Weights of a small mixture-of-experts language model, trained from scratch on English Wikipedia.
Size: 10 layers, width 192, 33.8M parameters.
Experts: 64 experts in each of 9 layers, 96 SwiGLU neurons an expert, 2 picks a token, a softmax router.
Training: a variant of Muon for the experts, 696M tokens, 5308 steps.
Below are experts of layer 5 (counted from 0) of a mixture-of-experts language model. Rows are named router (the router's row for the expert) and show model dimensions 0-95. Each number is 50 + 15 x the weight over its row's rms, rounded and kept within 0 to 99.
Before each expert's rows: "mostly gets" lists some tokens that are sent to it at least half of the time; "comes before" lists some tokens at least twice as common just after its tokens as in all text. This comes from a sample of Wikipedia text that the model never trained on. Tokens count by the router's weight.

# expert 33
mostly gets: "==", "===", " ==", "====", " life", " ="
comes before: "\n", "==", " ==", "See", "History", "P"
router:31 25 66 32 47 36 63 30 39 38 30 53 82 40 60 38 30 58 47 38 47 43 64 36 80 66 43 57 54 37 71 52 59 34 36 54 54 55 49 49 45 51 69 71 37 50 49 57 41 18 60 47 67 49 34 58 62 48 06 41 40 53 65 29 57 49 96 52 53 56 42 70 36 67 38 31 60 51 68 45 34 38 38 47 69 32 59 49 65 38 50 54 36 77 43 31

# expert 42
mostly gets: "iv", "vol", "it", "id", "act", "spect"
comes before: "ive", "al", "ed", "ing", "ation", "u"
router:54 47 69 55 47 09 64 54 53 09 44 61 35 52 72 73 43 35 92 67 30 39 61 36 35 56 63 60 69 39 30 77 43 55 34 42 54 39 78 36 27 58 58 75 25 30 45 60 62 48 27 59 36 77 43 11 71 65 51 57 67 41 55 74 61 56 62 64 47 71 79 46 47 66 71 45 37 48 50 45 53 56 72 46 36 72 42 34 46 55 45 50 55 40 42 57

# expert 7
mostly gets: " a", " an", " no", " per", " some", " four"
comes before: " ", "cc", "c", "rm", " f", " new"
router:40 53 27 31 64 33 34 12 54 32 43 56 24 21 54 46 67 69 52 48 37 46 51 57 47 65 54 48 52 41 58 60 58 50 47 67 43 49 37 15 44 24 36 36 48 61 51 31 48 73 26 32 40 44 55 70 53 87 34 47 25 58 52 34 35 52 62 48 56 30 64 34 59 56 21 62 61 57 58 55 38 76 69 56 69 60 70 25 33 84 46 48 40 29 29 68

# expert 59
mostly gets: " work", " state", "present", " found", " form", " used"
comes before: "ed", "ing", "s", " of", "ation", " in"
router:22 74 60 72 26 61 28 59 70 04 85 61 30 48 67 63 37 42 48 52 56 37 44 70 46 68 60 53 46 47 54 42 57 50 82 45 45 54 49 48 60 75 78 71 41 45 64 52 75 61 52 26 67 86 46 69 70 36 41 39 26 33 49 59 63 69 47 31 38 57 35 84 32 84 39 22 39 53 22 36 37 48 50 55 32 36 40 39 39 45 33 49 24 48 26 46

# expert 61
mostly gets: "In", " In", " July", " On", " August", " April"
comes before: " 19", " the", " 18", ",", " 17", " 2021"
router:81 59 56 45 73 60 48 40 50 58 74 63 63 64 72 51 54 15 57 44 43 35 63 66 56 58 32 70 42 49 25 48 80 45 61 57 44 67 50 41 68 77 51 87 48 51 52 32 62 58 19 75 45 59 60 24 74 44 59 47 51 67 49 20 19 50 52 45 48 55 35 64 44 50 33 60 48 40 35 53 37 45 34 67 74 46 51 40 64 52 76 39 59 46 68 80

# expert 15
mostly gets: " f", "mb", "emb", " large", " imp", " small"
comes before: "er", "re", "o", "ly", "le", "ri"
router:39 74 53 24 17 52 51 61 23 63 48 59 65 36 41 53 55 52 45 58 57 46 40 52 62 52 64 25 57 34 69 70 49 50 43 73 59 14 71 46 55 71 29 43 69 38 23 76 51 71 66 39 55 45 47 36 26 47 63 45 40 49 40 38 49 70 74 37 68 60 69 71 58 42 31 32 55 36 43 49 54 32 47 38 28 59 31 36 47 55 58 67 56 45 46 36

# expert 58
mostly gets: " people", " series", " game", " species", " children", " election"
comes before: ",", ".", " of", " in", " and", " were"
router:49 48 39 65 63 43 56 53 62 67 64 53 70 83 33 16 39 43 60 39 43 50 57 61 69 48 24 66 73 65 71 68 44 61 79 58 53 45 70 36 42 47 57 31 55 40 47 51 79 17 44 42 48 63 51 85 30 70 50 60 82 58 40 68 52 19 62 59 18 61 55 64 48 47 68 53 68 54 46 34 57 35 42 58 45 18 60 54 43 63 57 42 51 74 20 47

# expert 4
mostly gets: "port", "que", "view", "ification", "ach", "ion"
comes before: "s", " of", ",", " to", ".", " in"
router:40 79 90 49 61 46 48 59 45 51 72 38 19 64 64 39 41 62 54 58 26 86 29 74 46 45 66 29 54 44 55 63 77 34 82 59 38 68 34 59 73 42 54 55 50 76 32 54 48 58 59 34 67 70 78 52 69 45 43 53 56 33 31 57 74 18 39 51 80 53 55 33 35 50 34 33 62 61 67 74 34 42 47 42 57 21 42 76 21 43 49 53 45 52 33 45

# expert 19
mostly gets: " York", " France", "shire", " Australia", " London", "ville"
comes before: ",", " |", " (", ".", " and", "'"
router:71 54 44 62 33 40 64 56 58 34 57 49 60 87 61 53 66 47 45 79 47 66 34 62 58 44 59 51 24 77 42 26 34 37 79 38 11 80 30 51 38 54 71 26 50 54 41 60 53 70 45 70 50 53 39 66 54 54 77 46 33 57 23 46 49 11 50 49 44 38 23 48 47 57 39 76 58 54 65 50 48 42 49 18 28 42 69 75 35 43 27 25 61 43 48 30

# expert 34
mostly gets: "'", " school", " we", " team", "me", " program"
comes before: "s", ",", " of", "'", " in", "ship"
router:48 64 29 78 63 60 52 55 42 50 54 74 59 89 92 28 51 40 35 44 47 50 51 65 65 77 50 50 30 43 56 40 41 44 68 32 47 57 44 56 60 63 16 62 46 57 49 24 66 49 91 32 45 80 44 41 29 59 28 53 61 46 67 66 43 42 27 41 40 44 45 38 51 26 50 84 75 55 51 49 65 67 48 74 55 22 65 47 66 39 61 54 41 44 56 43

# expert 37
mostly gets: "\n", "---|---|---|---|", "|---|---|"
comes before: "-", "|", "\n", "==", "The", "==="
router:30 50 48 16 45 59 33 21 60 30 55 36 32 62 66 59 65 74 52 51 44 34 26 41 23 14 60 50 41 52 33 35 38 51 44 32 53 54 49 48 24 34 70 29 58 64 19 38 67 50 54 65 27 63 56 11 59 70 77 55 69 26 41 50 49 21 39 40 26 50 62 56 49 26 55 67 50 33 47 49 70 51 66 57 54 55 27 50 28 56 66 64 51 42 51 47

# expert 46
mostly gets: " part", " number", " University", " only", " order", " Court"
comes before: " of", "it", " in", " for", " to", "ic"
router:50 74 64 45 47 47 21 71 52 76 72 26 65 58 35 38 62 43 33 54 35 68 48 69 54 44 18 60 41 45 16 78 31 54 61 52 55 53 72 35 28 78 25 73 49 79 52 39 48 30 40 53 56 54 40 33 47 34 43 59 39 66 72 69 48 21 64 56 41 57 54 67 64 63 34 44 28 55 66 65 63 35 40 24 39 59 58 41 43 68 56 62 58 59 42 56

# expert 60
mostly gets: " is", " was", " has", " had", " are", " who"
comes before: " ", " a", " was", " been", " re", " be"
router:43 41 36 50 37 38 43 22 68 54 66 41 62 41 26 65 69 39 38 55 58 65 51 70 61 47 40 57 74 35 35 66 52 66 51 61 36 24 50 53 42 35 33 52 61 57 40 62 44 74 57 36 40 68 29 60 25 52 39 52 46 80 57 60 65 45 51 04 45 44 62 42 45 37 39 79 63 45 36 49 56 77 32 36 60 47 54 59 57 56 34 59 32 84 58 37

# expert 32
mostly gets: ")", " |", ";", ");"
comes before: "\n", " ", " 0", " 1", " 2", " 3"
router:55 38 61 39 41 28 44 44 56 60 40 39 45 53 44 69 57 56 51 53 34 91 63 49 69 06 77 45 36 67 41 62 47 74 33 59 58 31 52 48 45 40 60 31 36 53 59 34 63 38 72 34 62 25 34 85 67 84 43 55 47 59 42 67 69 34 57 34 46 42 35 42 41 58 51 81 63 63 82 56 55 11 47 65 59 66 66 34 47 42 44 67 64 38 68 43

# expert 0
mostly gets: ").", " where", ".", " while", " when", " but"
comes before: "\n", " The", " In", " He", " It", " he"
router:54 36 41 49 38 84 71 68 58 67 55 66 39 35 62 49 45 36 48 34 71 32 62 66 31 53 48 50 45 59 47 18 56 49 58 75 66 50 27 31 40 34 38 52 57 64 71 58 59 26 42 65 30 86 60 46 71 66 55 65 61 56 66 48 47 74 57 48 48 38 55 28 58 43 42 67 70 55 30 30 50 27 41 61 42 37 40 68 45 65 48 60 21 41 61 43

# expert 53
mostly gets: " Time", " /", " Team", " education", " goal", " Award"
comes before: "s", " of", ".", ",", " and", " in"
router:45 55 71 85 57 40 72 29 59 60 38 43 26 56 68 40 79 52 38 60 33 40 64 51 32 59 29 51 49 35 52 50 21 21 64 46 62 55 30 65 38 41 50 68 45 40 48 67 64 48 80 52 55 43 48 29 63 24 15 37 67 33 31 66 51 44 30 30 72 49 57 44 50 63 63 39 10 34 64 40 54 56 43 22 22 32 58 45 48 63 28 62 52 46 58 50

# expert 3
mostly gets: " and", " or", " &", "|", " by", " but"
comes before: " ", " the", " a", " S", " 19", " T"
router:36 31 56 36 35 47 74 73 61 71 54 45 41 60 45 37 81 50 69 26 57 22 68 28 39 42 44 33 31 36 60 57 67 57 39 42 32 44 30 26 42 57 74 70 82 73 42 42 40 67 39 63 44 58 20 70 70 56 41 54 45 53 65 61 63 57 40 52 33 46 45 33 73 48 72 45 35 58 44 61 28 37 70 57 79 47 33 50 35 62 42 64 37 82 61 20

# expert 29
mostly gets: " 10", " 6", " 3", " 7", " 14", " 2"
comes before: " |", ".", ",", ";", "–", ")"
router:52 35 52 21 50 40 13 24 44 40 50 42 70 49 35 47 55 30 38 42 59 43 62 57 51 58 59 53 36 59 45 68 69 58 67 70 51 56 12 40 59 53 24 58 36 18 28 40 57 67 33 60 49 35 74 48 46 60 40 63 44 63 56 51 58 36 73 59 58 55 30 47 57 57 45 67 50 42 41 53 59 66 61 50 52 39 62 70 45 44 37 33 54 71 39 43

# expert 2
mostly gets: ":", " including", " |"
comes before: " ", " 1", " 2", " \"", " 0", " 3"
router:23 53 60 58 58 58 54 50 57 72 65 49 36 38 51 77 49 47 49 52 37 34 50 40 56 52 67 71 43 71 45 65 61 55 55 45 76 36 42 80 23 40 62 35 60 56 65 64 63 62 49 24 52 37 59 27 57 61 61 38 51 62 59 45 43 61 24 65 52 41 34 48 62 60 54 66 35 87 41 58 42 23 40 62 74 24 63 99 68 47 45 64 60 34 33 48

# expert 17
mostly gets: "ical", " music", " political", "ible", "ological", " different"
comes before: " ", "ly", " to", " in", " and", " by"
router:28 38 71 33 80 73 80 62 47 51 29 40 44 52 35 20 67 42 59 63 40 41 38 50 57 73 49 51 47 64 64 54 35 50 64 49 28 60 38 55 38 37 45 38 55 69 51 50 27 46 53 69 64 51 67 59 58 51 64 33 21 28 57 56 62 43 28 48 36 38 65 36 65 53 70 40 55 66 38 72 31 55 78 60 55 46 52 61 64 70 58 17 39 58 33 59

# expert 49
mostly gets: "00", "90", "80", "75", "70", "95"
comes before: " |", ")", "%", ",", ".", "),"
router:54 37 68 39 70 61 18 33 47 32 39 35 45 28 16 60 84 54 61 43 71 56 64 43 53 41 40 54 40 51 59 48 53 30 80 66 41 69 59 24 36 61 27 51 53 29 38 48 53 45 47 62 28 35 37 62 70 40 38 35 46 69 54 54 40 10 46 75 54 67 49 46 60 41 50 50 36 67 26 51 65 46 50 16 36 32 35 67 34 52 27 38 52 54 77 40

# expert 12
mostly gets: " in", " at", " be", " under", " pre", " during"
comes before: " the", " a", " 19", " well", "ten", " an"
router:69 44 53 59 40 57 41 47 82 55 74 59 71 57 22 68 50 61 67 47 62 32 26 71 49 55 47 49 41 48 55 66 35 44 44 50 66 38 46 28 63 36 29 40 49 29 55 26 50 45 60 37 28 63 38 33 62 60 10 43 69 29 34 61 70 32 09 33 59 33 60 54 46 41 58 52 43 33 32 74 57 67 39 65 31 63 44 51 70 70 53 48 31 60 65 66

# expert 40
mostly gets: " 2021", " 2016", " 2024", " 2020", " 2005", " 2010"
comes before: ",", " |", ":", ".", ")", "–20"
router:36 52 74 60 48 58 30 38 40 32 70 50 76 62 54 64 44 28 36 55 41 69 29 30 73 69 64 53 43 68 42 51 70 29 67 33 40 34 65 39 30 25 51 46 50 22 59 46 62 61 53 30 72 56 28 53 31 47 48 73 41 33 41 35 51 32 60 66 53 70 50 41 68 69 62 38 58 46 51 43 48 58 41 41 30 28 53 61 75 55 63 38 55 55 39 36

# expert 30
mostly gets: " with", " against", " into", " through", " received", " won"
comes before: " the", " a", " by", " to", " in", " his"
router:38 53 46 50 78 39 47 33 54 40 49 36 44 66 39 64 59 28 46 76 59 52 61 63 68 24 55 43 27 44 53 39 46 71 70 73 49 61 69 60 48 60 49 16 36 44 55 82 52 68 70 55 43 66 38 66 50 62 57 10 42 41 28 67 60 57 41 60 52 26 42 16 56 70 69 42 55 44 25 42 47 57 83 48 63 54 67 69 53 57 64 86 32 33 48 46

# expert 45
mostly gets: " of", " between", " both", " among", "f", " for"
comes before: " the", " a", "f", " his", "ence", "fer"
router:45 38 42 34 32 32 49 81 27 73 23 37 31 60 39 75 36 63 42 49 45 53 26 26 29 57 60 44 42 32 45 67 64 41 32 74 91 48 73 53 68 28 63 38 44 70 51 51 82 39 42 33 52 54 48 35 56 45 43 67 33 56 62 48 55 29 46 74 68 60 73 47 40 59 53 55 30 35 53 60 69 65 60 28 52 32 41 35 42 70 49 55 41 49 38 87

# expert 48
mostly gets: "uck", "ler", "ook", " Smith", "ō", "ker"
comes before: ",", " (", " |", "'", " and", ";"
router:67 59 49 59 41 32 85 84 36 51 54 40 39 36 60 62 52 47 53 95 45 65 44 38 44 35 60 41 49 55 20 33 25 66 87 36 31 77 68 58 57 60 71 60 69 30 35 61 36 84 35 63 61 71 65 73 52 42 69 40 35 81 48 49 37 33 65 68 56 40 78 37 31 46 44 62 74 49 68 59 55 50 47 47 51 32 39 54 43 24 45 53 60 37 70 23

# expert 51
mostly gets: "}", "^{2}", "′", "]", " million", "%"
comes before: " |", "°", ".", "″", "′", ")"
router:58 39 57 63 43 51 60 45 26 46 36 52 34 39 76 35 61 35 47 52 62 39 63 52 48 35 36 58 49 52 50 71 56 43 78 74 39 67 39 52 42 34 36 63 33 73 48 66 29 33 15 34 29 43 75 73 50 51 57 47 53 89 67 72 33 41 46 47 71 61 43 45 57 57 44 69 56 49 46 54 50 24 38 46 78 34 38 57 38 72 52 48 84 58 53 35

# expert 25
mostly gets: " the", " their", " its", " this", " his", " that"
comes before: " ", " first", " f", " re", " same", " time"
router:51 54 38 25 47 39 55 45 41 68 42 57 70 49 34 54 52 62 54 47 52 41 25 36 39 45 52 39 36 57 63 36 45 62 70 52 27 37 51 63 59 39 37 47 56 64 26 40 46 36 22 67 74 58 48 71 49 87 36 53 33 45 39 57 33 68 70 35 45 09 42 20 71 72 47 55 58 59 68 46 41 59 55 24 32 52 77 57 54 50 49 59 44 63 45 87